python train.py --n_layer=18 --d_model=160 --n_experts=64 --experts_per_token=3 --d_expert=48 --d_shared_expert=64 --activation="swiglu" --moe_layers=[1, 2, 3, 4, 5, 6, 7, 8, 9, 10, 11, 12, 13, 14, 15, 16, 17] --router_score="softmax" --normalize_top_k=false --routed_scale=4.62 --balance_loss=0.0101 --balance_bias=false --router_z_loss=0.001 --n_groups=8 --groups_per_token=2 --init_std_router=0.0083 --lr_router=0.00033 --n_head=2 --n_kv_head=2 --head_dim=64 --vocab_size=4096 --norm="rmsnorm" --norm_place="pre" --norm_eps=1e-05 --positions="rope" --rope_base=1000000.0 --rope_fraction=1.0 --qk_norm=false --attn_scale=0.125 --tie_embeddings=false --parallel_block=false --init="normal" --init_std_qkv=0.0367 --init_std_o=0.00683 --init_std_up=0.0367 --init_std_down=0.00365 --optimizer="muon_variant" --lr=0.00736 --beta1=0.95 --weight_decay=0.046 --lr_head=0.00642 --grad_clip=1.0 --warmup_steps=200 --schedule="wsd" --decay_fraction=0.816 --decay_shape="linear" --final_lr_fraction=0.0 --batch_tokens=[32768, 65536, 131072] --seq_len=512 --doc_mask=true --train_tokens=341400000 --steps=4760 --dataset="wikipedia_en"
Below are experts of layer 3 (counted from 0) of a mixture-of-experts language model. Rows are named gate (a neuron's input weights, with its number), up (a neuron's input weights, with its number) and show model dimensions 0-159. Each number is 128 + 24 x the weight over its row's rms, rounded and kept within 0 to 255. Numbers have three digits each.
Before each expert's rows: a language model's description of what the expert responds to. This comes from a sample of Wikipedia text that the model never trained on.

# expert 24
What it handles: Commas, small numbers like 2, 3, 4, and inner word pieces such as Jub(ile)e, J(ill), often in tables.
gate0:163082130132129151140160100128139127171136133094130119146134166127134109120150158118131165126143103132094134133076117097097134132108150135124106102127125142139131119166138134069117164133115121115143125124135138126098122130099103134138115150126133091131124152155134155099178118165161068152124099106156147154135157139117096170192149145113141127113137153140155156182120146146110125109134065111126165133156117092201104133128152161144157117095130117132126134139138188088153152137113144
up0:112087138116147114135152127130118137103141142176147115139178122095161119144176179145090107108116159110108145105141094146100136174143128132135101154135166109113128107144127149068136110150137126099113136139122123096120093076076137134128148138138115138147095153112144118131114131146118157149115134089122145124108156109109109193105098125106133142139125112100149104127089146098113150107114111096127093145134119096091106068137118132128173147103097114107131147081146196104107138112130154
gate1:159118140157161144107107156115154128155062133149133093141128133159169141111112116165123138093125153110134161111143172102088112117173126137120083131139134130114154150131143131119163095132173150090109098086158094106182161140088097153095136163122181118146111146122133121147139115126131117109094152154144102097157125113088084117109143119137132119089134128134069152127112112067138103113157095113109109129091094120141103130148115102135135094148137104118119134129103130112129146093119118
up1:134101128124119129113197119119160079132105140083130089161090127159115183166109124136111146109091109164122142110112127150150085139147116106167151120107130144147150153140105122186129162150110097112109112118171056151120151091120179099122142161118151105109114089083108119127149101117131143110134151117142122129118130143107136117120159121135156135122123091132091121179119120155117120140128145163122107163116170107147138139134144132166159100117168124109127131138152157132106130096166120
gate2:112121133125097110145147157141111134148149144107107172106101099096140099100122119165124155118098146129078112115130128137119110074096169149170133132170134111134093125128100165116124108154162160111093133123154124128107101114119149137112098117111165156127161122104117136121161141129073119139089146141143147147145059148092118124140129200129130137125162131106107091161131150071155105111110114134157143159091157154158157129141125154141109136153099146100123137147172142140165116129102114
up2:113114157129134144118070192109131101163107170180088120139158133119142133151121194112118151166128161160151106149123126123142111121167148149088148109091125106134172117125112112102112158141083095136131125093105171150126141125132098142119175119121153162154131113172115095127113121136110138125114178128117125127134151140150104124088166110147119129134083137135149127129108116168118101154117143136158130106100143137108107122168145176104106134105117123136094106114107117081114141130161169
gate3:149161092159100131136111111094145138096154164139158124114130113099129131144122112097125152138100135136145117106138145155190104138136099136148134136148161123095124116148138185122154162152159143145164117103110151114141141114108171101125139135132101081135142167128138166104109167171108133123122105083145149155137105113151140139126116136102134181097082156134151077078135115110121111130118136116181127132119137116188135138153108184104175088124126133104130120103093152111128159117141110
up3:108073116148137138137101147105142132134105068146145126164137108079147100131124146135097153123126123131138119122141161136109213104148147122133177120102117118156128108114138123091131106118116090150133148111125084133139144119093159152129139113136182123129117137171120148122117094097124115164095169101145118094150107116113103145148147107133102140111097129128162125110147107137083126109093119108128065134103171151111136156116078156125109127126132117099154132182139082093141135122167116
gate4:124141150131141144127152175155108138092154165132089123172160144090108176117108154140136107101096170108130112135171134089108121130101142132133158115166147113125111131130128136152089130096175159115145130184122114085140130144183130134103114156123136138095102144142190150135135080152146100118130132132172155094140107116148080111159128156160172128120090153120117073118138096137168142110157108124140142149095131153133140129117120154147123118124144139143077148139118121107136136108161121
up4:131120120086142087125113127124100123177130109125111099135170140169136126189142146171139097182124156148176129101124141131068153102125116168155117159130150110144106119104062164145086153161145128096126100156108170129122130131134115074097111127140111153125095120126129126134150113144144140102155060142121115146116149103106114154141095106122184161110132108142129140150131141116160142152111111148119133123138137110109134150127102152132139121136089125069104129082150123145135112141139127
gate5:085123074124172098092124115123144134147168097124117123123126130142148128155117145141126142124121121126175184120140129149117151112084201145131110075109115113100087135108101166118128166137138144111132092102127142103164118135120135137145129091131164117114158139158166155127166138106120094134122110137173109123115090185128092090153107111120103148124164140093135099113112121122170153147135143102135071105137121138142140169125123114137108126106122133152136160153088128106128130072113152
up5:103093126157163129122099076139151164115151150152156178130107132102128138086143117124126160134128138095133164128170141129132070119159172142126108107165147160123168146114175116058124139142134146149114145125132154110123080100133145174115127142115123121136146122136115155136109161132137136121154132123107119128102146126103106123179134124158135157099123149096148164105106087163116122104097152115057123108118120088124094182113131125098082127108140148132100149128098141160140113118137121

# expert 25
What it handles: Line-initial list dashes in see-also and taxonomy lists, the article a, one, and ceded in preceded or succeeded.
gate0:131122144133163125122111170128108156159182124139171129123123162149089175123141155141139112118094116110101111104159126135112100096131156144162140188148143098139098163153146166094107150118173123110128141133116121117146157111148140143131068139133167117148119133099127155102192132124132126123107145107120146136094103113152112145156149138095112144124134162156140112166131110164120157102134092139102094130139186119140153140083187131111115138120152149160089138134114140121093157108148101
up0:115116117095118137100152126094135097154069083121123146159099137101160128172153122134107106141103116150087104167110153120120137124123149112174131085110154146149146105105121127179127075132133093141092134131141102158117152107125106077134126131132130143126108064133131097132121120144146101112141129139168149110096122119159134144093105176150102169136158121141191162110121153104140131121137109099143158125145128120113145150140120112127123139201141091102141108141112133106102146133083109
gate1:130148134128142154138141122114147094140123121107141157100114119094096166136125121120110129162117151105128088122107079116142121112144126107131129082150127110132128175159116132088129110098111140116075129134113110112093109108196165125141184093101097134136122148136139169119128110130127119142157117126146130124140145071137123099172115164130127140141137146141147155149102111074146198133146152126124144159153108105144133111099133159126108106136116100159083122141113183120158134141095052
up1:143151145110153144136126115149057150120111120140143070110122124163136078165133169149138131102110148125164127116134081102095150149152166143149111157148125112100124109123149115158120150113158137127136118109193135083133090118116183125160137143146118142113123120135151099151147142147132099105144167072105086129110123135077128109147169140134144135108113180118094126098144106126140138165120096135107117112131172130174131133100161085122142131110111119166114146117133118115131116103172135
gate2:125144063121161091080119151090149152166096126166134128093138160095117148118117160111115146138131147114132113146134124144111157161078140107171156095100086069152074171118136156110120136137094147081130174121129115124139139106097150147104108148146155135114139101139171151144140128129128154119119098110161095115146121159108136091128133102133149133144110123141144103105151122158112142137142137138117124099085146095097126122145161115182119152153145139112127150139079128092161121151114138
up2:122119107176171123129105143123122127122146106128102145102141127142141137166134093140109189105138113141112114110149142120118119116156094121112098141145128176142067139117130118136149111093158155131104092133086108115147147175169121125122082145102130160120115116155104154133164162138120118114089160152104133150156112098078169102155132141127126129128126102128105121127089134118095152133079160118150105128084129137135108134197118116128172189092138106122157123123122117135125163154117176
gate3:129149163141154125152152125133128130066154105129113171126130149142070149112122105091131106133117187133168134139099113121159104127144191124145108136101158151135111114135139144098144106143111083110092111132111131100106089166142158147110143166111123122149144129145110104152100149103114161131087155159179141118141142159149143137146124108157164130116130120124150165126083120130162159101131107138138162127116137120103113120094122173069124154091158096136121184118124115163138157104124126
up3:121181134093123139068109146137146106092138110119121151135126125138155108132153081120140087089142131087121133168151161102146111136180128123106128175129163155127102102145146137169128092122110114116148143117107097169082086131097134139158120122144097124127139121134125142121168139180135152159116138144129127067155130146110146173142131103108136115181133099182114140128085136160164159133110105109114123147092116102108148081155151136115099109160118148136136091116136115140126121129123099
gate4:148129130138107146094153140114158158169148127115167166110101130100121115105099101147133101100099179112116132094175093177135106115136137119149145117131142123132140126117120140100116123117122118150192203137110133138091152132101110119082141110096134122117099071111122121121177093130112159095120095153145113154137124113140138130119168101110173092145173134139109162130145097135105099124096110122201107130133138107145120106109125153162142104136147108105092155111132116116121129142101105
up4:153156086134147124132154134170131118104118136127115136131143144109128111163130138140144152138132138124119151117188153125145113129165128111187106125088122131141101106144134147126154124096152160158091134131119144151113135107147138116184100150085139077142147161092184148144129100150110166153131143126125140129134139182133126123093163123143100120195093149166092106132108094129102153137183136130110141128164104136126139095097150120112164121135096108159129124160113119139103084162176114
gate5:155180178133095139154122137145124121108095160118126071131097154127131139130145153108089153157096186151111119089139126127055132115155145091156155101113088104147131123114104164153115122129088167147151107092118154136142154123143096124134168135167123137162165132136141104131150141138115129132116117151186153150141094134110135116134128119126138133111111146144160143152123096118139090161137153158123117168100134110129128124190180128143124139162108132147170096133116127147145135089126115
up5:080134127134102099133144131092148126136122130156121137094157163085156131096114129141103097080176091131119124131101101076163124133138120089185121130149142142168114156124134104111121150126081103123108163120143119125089130148105130099142120154129113129111106099122098149151125081130152122159102138111124131075137154102165119078102158105083122097133149118126129185087091128104125133128117120154144087136129142126132138112089150138096112162110140144141117138116163137123116145186087119

# expert 18
What it handles: Line breaks around section headings, the conjunction and, and word-initial pieces like test, comm, histor, incre, in prose.
gate0:098168095141143137147122102119120147128148132106130139110137134114122139139133108167133145122121126095149145143157088113098115139147134152157103103143146129124110129153164125124155187124154119132120123088128068148189171125132141133122072121122118171128105119115132133132109101125121110148096102126149138148121102091181101164117162139118124124119154195110119143172127112097158112094150093102124137139095185118128104138139120142147103080098169087162129133150119180099127119093123168
up0:102138125147131130096111110101132119151135148106129135137135118134133097127159143112089104082111150109140150115110140151124139107142140071130136105097120151125096181190081139135120129125158114133126148144133087153109085135135113125094118096120076119163100143131118150113100137121145131118129153176145099121103149092170167151178156122093167131126129086129121130121117102127150131095137099089117160151122122149174133101106091141134083099179130143130166118136114063116158140150113153
gate1:157108116124130095170149117129128139100116137104097095115124114184146142136133136090089152059124148084136164176200131129159166147130082163131140129119090154123133114095128171114119118113117137136139121071140110125158073124134126072153108144134150157108122133121137147148122138116112100105131158122147095127177147152154124130118108139144121127136137097098083154105124121121155169111134130131162117088119139096131103107147137143093152121127160122132090143118166100129113144098150121
up1:144113122142128091102143154084129096165106128087116097137118109129123112120137092103119121108144144142126126153165077185111116085164129132128143121127154130142120129125156102132139139178126148141143118145096185149116138126130121105143178112135192133165130095105108121085133127140136107107114153182083110134106150129150139057101117163137112128123109144085143098173133120125109167144181142128187095122134091139119098103153126099100142105139133124116139166129133114141117135139118110
gate2:117161136137127120148154166129121160157106120152103128144111138124155138148157071103122103166094107129118150178143126133158131125178141093125137125127111104122121134079123138120140139131148086167153113122185133175151132100147123151105083142114111137147172131180193131090163103143130132130091125135158160114166087114145081108111121149161134157137116126177105115090082107088107075130135116131117140115120127105162150168105122123120162126142149119138126152122120128111122117139151125
up2:100125155164111146062098098106136067102129155117124106138147073118133117099140107108107147088105115101090142122117122133112149081110119124123124155145124128124127151124156137126127101066183154115115170137104135127119097128152132141149071084100097141157139163137100144131117143115118164121145130148102142132142138151115152164147120150147158144115149113122138108147136122111156164109127115174129099102126120141117133118102135167114145133141107172148098149158106088174138149058149132
gate3:132130120137137114136168171127148105141112168154126151113155097098140108107127132122181156083135180098125113170132093171149117109172108103154146095099059141130123147145162142130152144148109138114113144154133161118118100116125132115139103094118135155131105075150123132168142126136122139108101128119148083121129104098074151130162088157132116098127144122102119151103087150138131090135097121135153098149099115116112177142143118184111139142103159123176144168123137105103128116142144129
up3:135107141146125117163138112135125094132152156150161128131162133080075107128108133138075138129163156118147079146104115137127097118179101108113146099152128150153179098141105143137131167098105107097154122170100134137111135149105154093114137120107154147116164140160119087148125161167129165108122123129146195109132121117127136110136130138138157123128105149127169109142139128120135151113116095082132094148084113145176120101144134131119135137163176143144172140120192110143149144135148157
gate4:160161117150127149129087162133094154122137118119169160150134156110078119116129127131142173126078176112122137138135078159098119069133106118098169112139138104114104149136155131096162109101123134087132116126148168109124164163110158146111140139096145110110130155120157138106166103175126157159148145122140090143160112082120091133139117076136149103098147109187133116141142113127099144110159097149148132135168129135106124102147137102112152145121120174116142095119122125124122153101131161
up4:178126121150127146158091131143093126115117086107107164114117134122094107141194115097114151092139163134150132119127140140112115117084092103100105137157123136147091084128170119113105125145119108122109104122095129136088145166118141168173140104079122127113099118128126134076136099123158165158122162148150131146135119106146076128160128075089148098163141100118115097137132115148096136094135117131151104105146097153094108148169100101158109128087110117129156104120147140145127118138123157
gate5:149139097109124132105144103131149166146161135162153101124106100106127121143141088168089151160114160145117163126129121128112115178126175142178134088163139121117135126067146102113183113144123123127172136146149144107092139127135088140124157121122141118112119114122152135145140120139137177165139191121125180168137163148114109162153142136205139133110112123145146135131146093106146098140106126089149140147138143143098135097137134139173144122116085138158129146104137164115150154130109128
up5:105151130147115121153119089159147152104190141120107154133137111118126145136135122151163117095105133133097127146130179131129134140120102136144133143093098139122135184119127110118102093149157162104111135113143114090076103115122118061139168149161127146130114146134141158140114108138184169139099133123086133141154098102136127123121132136124131152145143169161146164141099138145122109089120145112136142119149157146128149186104137181107131115118088145164109106208140086130140149144117112

# expert 29
What it handles: Suffix -ing (Comput-ing, track-ing, St-ing), capital or lowercase H and Y, "of", and em dashes in empty table cells.
gate0:160131092140114102089110126103130167139112129196140114126097123147136138149101109179093139088167122123094136143104132170171155128099142090129163078121134099120132133136170155140145145155130162120139119094146098141079147097120130142125120128140124101128143100121164151128125127161103102112076144130157157149110114097130103081133097147149124084105123140137091156129113110102126112150129130143147118119138124135140133120130083134155130122105111135128155128092152082171136174069175118
up0:119144145160114118147154157176162127107183105074128133106108137143184170095126134116118106172077129131109147117157130136113098133128157097139146154152101132139107130140112137152128067101128131095139092111078133112122158154109136143141142126125124139122099125185120110156103130152127127146138111090155096139120141178148143143124153119128125143130128124103158118128139155124158135102136104179147130155139126096097117113138137100176098125125155109132108115165107173081111119137054117
gate1:113138151138107130125167103169129094148146100069129103133092139157166115139082166108147111149091158109153165100127130151136095097107122131124126093130153118145149152091096155107103110109103130131133133140125166113117096131142117150136128133125157136140110130139129127159123141116098149147160084143118137169088122145132150135113067107108134137165141164136144169089147087165140106140171150123157186167143166099152146160098169166138122102165141104128113145122159133104133111138106137
up1:167121102139086095121161153134169127122087162137153116143109096102161088069150131135161138134116132145155101134132142160078137132120124138179079160123184128115156102164104119162135102098131122109127149102113116158124141077102139082138121134128113137082143099144150139114128079144114157124115145103142133109132135138139114093124176135113141116103113129122080124154088129122110155108104094158158136105094103140117152160156092115131102130143108091115105136153134137068135118125126126
gate2:098119120124151094139148129112165118122144163104127124143103144145159102086109108106134122139125111133101130099141106137173128105141162114159121149129120129114118111112088113116142076124139168076134188098164108096122098120104170108157062140123120103125148126109172172145121162129112158121126131147126137106128111117125121156110123174114136122136139161121151152083155111073130137106125142112189122082085115120120148115135114122176124118188112120149141113118155131118112144069110146
up2:116131109189136126136110116098113138069133139084146111160168138135113112113098161099157114081143118111126139119153160124143136117111109153113149162158145141143142199159133099162178098092127148140078116132125132103141145155136121137154106099122115093138118135146122141137138121117096147140118181117087130123149144150149143119114145146123168127151102103127139159121121166111139147116109150180105145137121120114180103074126104138121131111117177143084126145168115095121179121109154144
gate3:149114097121110115134162135198110101144151139142134118080149139144128131121131112128162161151125131161178116156125064124141084141140130106120140151132116140142175153120110089142093110102095112110127107116130094099144133153124177106062155110129142141114134086110131170178123089117074136117101138093109129101140141130151104112136101092152167086138100096136118117113103110089151132104117071136147130104137113097112141139106144134137122113099121112135163132145142127093110132120113094
up3:131104127143149165150115116100140115135118122184155092077152137096074150096095122133096149118121150123131149131127131135137049115072176124146149126126124117128143127124111128116139105130145150093105113119124146115163125152098142185151162127140086092125134144097149121102129124161123167118130116130170140155119121181148183121117117067094143111085106107134106134112152135157088109112157107128094108120173117100162113125116097112140114132108097126120101152140114128145118092122130145
gate4:155092130160113128133117182140140138174123113110212123108121136139116096127146101123143099092089154118129141110168120144117100136125094159157104169128141155153133111133109143153159151115147148089149131077090109107144130142149172129094098136138144146146129149133121133123122089087161143135133109097111118103146179122134170118160096125145100161088144127131144149114106162134149111141179150137153134138108122148134111111082148174118121138096090115129121127154137077162121133160140101
up4:110125108157182141177135113139118173128097135136100076090117137100109094160108095172146130156124109133129092129165144088118127138187185158137113109144144105113167133148108098129165139124111106141126132118154126124133142123123094110133105107130147131129123134122097142108125190133124165111093134187151165133135082180142107101141082142121121142125164111133095134134139081110168109151106155125118159122119136115118115176169095122130109130148128111127146113130143136106113101118154165
gate5:115109146123132143129158155116151144133171108111141139080129151121144097171110131105142125113108102116126127121185162060157133145110137118146128110143146116179138114125097103104149143123138128153121117115117159187149101121149145110098094163122095127096144076132118149107107165156131102126087139145149129145130140136114134136124110122123144142169150141152110133093133106153148143096112117123112129148207097136115114126109153152180133112134179162167090150148119153150097104166165101
up5:140104117153062164145114109161121098133115156130153155127139116130166137087182090130123118117127147146149116159121127125156172141116106137095149158162130083116120181103146113145121118125119149106113138092152060120086130152129110108129105124146144108084147094098107113158136124117139153125117106103116149127148120104156098123111133139154151133093131105172113146102130076176125094117122140130146136123137139147091120162099155132109178134094151132069133168125156136141157134087144132

# expert 26
What it handles: Early syllables inside words like spe-ec-hes, sh-ot, Gr-ac-ie, plus capitalized sentence openers such as On and In.
gate0:122144167114116096135151128135134103121146118106124138166110144138121105129136124142141110111096155159125135137196133158128108132131126137170145159143189154143144162132133091146162118091107163128122141098112112152128153093075145142118123122164136102109186090128149135135182101118126180170160126126119125130104098162133099107106147150148146136127143153182157149179148129137152176086135147129145139128116112132136145160122122193128131163086108127116153126129142119137074136113151144
up0:104120095163144136095123150123184133082120125103149130121149139120130144141139122137123120116127147135154140107129192142157176125107101104152148121125155117119111137139103107075097144137113148092109157102132123048137107157155074133119118139108147098142101140110108112156107119136156177134149110087137110134106104078094148131151124110106122076110121125094130138119143110145096134133110172114125096167138141162135137111101082122159143138156175123171152080154146150142103126143126125
gate1:140116130154128112118126124127082154116082167144113124109164134210132094122099108129101122161120130128143148153152133097163146139150143120115128097143154099155106106137147101169129115070158144091119149085110159097104130103085135130143157132108164147134160160139153176091124135130137160089149148130107107110105080096122126121144125142129158116106105143151146114106169121153117142124126091146124132057133181131093107108155174143130107107131141104130124133141100103150121127138134110
up1:129103153129100090113119142133130128109120121156135110126133143117111126108064114092131160129127098082134124119082097150154116147142145114085122151089134089100123141107116122111108088130106123113102097124132117144082081191112194105139126111158133146170118114153118115140135117130101171128138100107150141115100113151146106130114106136137156154135179107093139164111105118136133156096146158109122160113119128103117141129074119130152085139124098142094123126084105062111150105121086126
gate2:149136091122153116111121124113101141131084090105101190129130161147145075099149127159166145095144101149145165109169115112119094132132166123127118128143111148151135128186152118149163128134137113126129105087137089135141111166111127120120160131089145157101146131121168119135134130128124113130133110114160118155128127113107155115107083128135127157151101155116156188141081130074167140152140127133143138133098185124143121106155125078113153130145149091175145147140173094108148149148122134
up2:110101100118137109125114161116169122139123133154131132162184128081136091112143137132093173141112135132114129148109109157136136126129124149134124118144111107150100170158128147106179120157179159134111147132101136102099158115135116147101132126151145108124152122108140165135153125111135106133133160123148169135146162090129110157136135150164128150109144105175117088175125135149087081136108158119129189147109137097083132081085089143128091119121079122100101136143117158165147090108125102
gate3:141121126134131146119113126147132140162127138119122161112120168149090109125164083103094133140120138096100149142135131104156140146145152136106129100109108098142117130109174137117130145107122091113141111128158122106111145119174150134114176132117097139134137143126172143168109132070161156122106087173156104088152154114091135122127105135149160140162092158153170200121097103092135132107157094098148142135153152084122129148114121161129140139065131114145156136144139074125107138155105101
up3:143130091102095135103161146070107141147164089158064118141164122113100159141109124132136103160136123100140127126115118092153133143120146146150163113090146113170122109116156135108123120133125113123124140147137132112109130084148112117164178146119113143140186149117147132136110107123142087121111094103126136131141098132127146120151086108070144126116173132134173132126109106140122133128136198102111101076059130127119156140158118118137139126163084148089116131144127150157114111153160106
gate4:142144159115148159165083157144071143079112103108154108139180172122133153117102149122115091152134135127125100133101140118133122143166121109115128086131125129174107134135120125118166065086131124126121125167107137144149129098138135135111102127094196143097122092087111116139141148104110117116101149161134128118152117119129133134159101114104157098112117122143117161112136106113165132104134099154143086117114110165111162135092134123159161104134120125130085111133158177099116167090109091
up4:077128118122131101139156145182104130136128157128148150131143118153110121147119185147119123081127092126096127119171184114119131114167088154124136114145108162194124137137127084128161152162147168120122139131073126106154123101117166127158108132117162100107134128102140126144107147128163129154100119121137139126157138179123134134125129108096136098118133134103160145085133152135150144090104121165100080142137163147132131114108080095133170160103183092135149109111120145113149139133131132
gate5:136143135148107158142075138153141172144134123118137126154111127111128135089131101133102179128098140153133137094093127137116118109118138146162140156120128151122160143093126133112150130139120173122141145113081126110076131110166119153141173174174156124131106125116098156128131125113094132130139175132160129126140130137125162141078149107149139084117092117118175191113087109136136155110117065132111121134099160109133159138129181146165135138107122155173136165176108142159141110136133116
up5:110151113127118141127152098122115134111105145136116135140175135139198071138149123165113142140108100076133144151090125118090105109092126119099169122137145113132134147129108128114120104145168137114111107134169176106187114091159140147164168114127114153146080131117144148154174064135135122111107145100113124169127142099134122152149137124135121152090112178088114139132171131094140116109128150103183099113139115143129084094127120115104118101150122122131137141151119135117114143084136103

# expert 30
What it handles: Closing pieces of words like rel(ief), Term(inal), and year digits or numbers in lists and tables.
gate0:162160115148099117097164128153139128133124133140157111125141126146120154132137115148177125165117151138126153115178160090113137131158149134089149098159162147122121101152141103146100162143100099095128131121112162132108109115090111156077137085121146126126160155141138130089126120112112110104108167168111132094128093160083151137139098101139147129138119116163220111113139103100099152183135137142123095137127164146126140136134151106139132135153163139132155157147105149166127148168139101
up0:156148118140140137128111131095167120135095163068107128109141148141136125106100155131143107112112123118131134104157163116137099104154130138103094143169180118148157122173132122116133153129093114144158180148140093107133104094145035121128093147123108105148110178124061176118125149107117164143129134153129140159124127124088118162134120111144132113149120155129118100152132156124162168116119162126120095108093107116151102169144140129110091109132151118112120150127101120136089140117094142
gate1:128154118118123131085131111076118122147103122157180123129120081093139107084144141138091118091120143117137133146129101133111049156128126085167157130100126110146110117113115180177130137116102138137154102102141146125169146148115147105140116115136139134162169142068166144123131104129122120102123103153145101141116132090145154107148098113127137129132136114115132154125157140151133114114197102117132135163106168144089137122162148156110093154090121125148094129137096153111147142114183137
up1:115146115107126104109130136131099133169150098091137074141145136151124130171120149194159145117088140161157074167108113096127092149132165106177080149125160123154134135129114078122133141095106106137110115158169125169106120119142190125092094137114147118133100100109149101158122119106145147104156119105116122140094126103115105108119070125119135175115106131156154138120124124114152098107130142131138112151124106108156147161135157083159125082125134136139160110147108125108123115128133156
gate2:133121088123100081112137100095141120084118146115121177115129118123141147153140135161141133127115138115147126134142122117153123167088166144127135105127184144126151134165113105098158162107121106099106139098157150089102110121134145178111145115126132145132154109125140163137158143139141108118157148122155127098159145160114098121166133145159104102064147152134143090105127173125137134134124143138140189135119128128094163108118144119119092124099169156111148085168060164135128138115164089
up2:109121106139156107161143124160114132186122152113161122146130174126142091151107107127132130168157114159135150114085139116143132130126134171126096153156136142127126110107079152121095121152133140136080141147115146135172157148081107145104068097112150141160160105133111137145132146099103119095149067135136101133117098139098124128173131091116150107118147135141106164130159131092173082118117140124123085160169107122123166129137118162153161151131136117133127184132128135147140117079103125
gate3:134118104130115136154120144100139125169136083114098066162122144115140143115123140132086086152093161105164126150143135111137150124112162081127138109120130172105134117127168154112134118106119118109093135110124144099150096115146080130108194176172100134118137109158136121103136164178156139120135086141132105135145114146112127137083130093152084123104123145112188146105077163141123142131092101138106108121154149116143146173125168142129107110099115146134155135107123107120171128119136137
up3:124141090119113136122124138141109151115049117149135154125146146104123125145127090138111116167100109118129089124076091158172145134089115111091124083161131130105101157147112078117095132154133144132113141131125124122105134108144090134157109132083172102127061098164127151166128149149159148132153091142118157083128153162128122106166177132087121095135119142139127142136101134110130108089160124115134137141110091158101145105138098121165121097149152145138099127162131139118121153152127103
gate4:124099131148128176139101113127136130136120143150176113086133116134123068076112101148093176080108127156126112077159068125173111120135086170121112129134132110130104112086128152147120130136120122123117123109075135116135169114125156124164133125134143127085143119135133138072114104122153111153131161168145119117133114122126065097088128121074119144087133131139150170125134154125095141130117170147125130111128161096111117161114128145115147135120155161125106158115134126107170095140142145
up4:120136151129147133161114092115189133102129116111134110135108096140177139137127073118130148128134120124147120135125142140133137153100099145141085147116192109153127134120102128101141108112115117127127119099138137092135114135160189097115142138136111123117122105095144097192120121132138125159098139163122061133163135128095127142141141161079131156169142116118149137072143110111128148097154097134109148095102164144144169108154135172105079156111128122123168130094158165123143130138139092
gate5:107141127144128107081174102118132157126129141155135156132159122107132106072141143111131112138112171121150148081128116117110124117131160143121088117122102114122112159131186119133119179097122165118194072124092125150132093117112141108168144095175111144102142119166116096122172119168154107092145193179147106142157155150114132139112146102116136143105152147151130108133131102123107167150176121156119127129099104109155151119145149133092146081129108120124144138137138127147126117133121119
up5:135099117135106086111165154158147122134121090075152165122109169134111148126152098153176115115119088105148116139118154128133116104117101109113154114144162122156094137143184111126121110113124122124135118143091139148099143154121125130126114122127104134111149158136117141145143129135105148096150147141079093073091172125147152137119133134133092120099197158171117124123131144140132140122113166119151103082076127144149083132130144139129154133097111130133078095084171080154109105125102111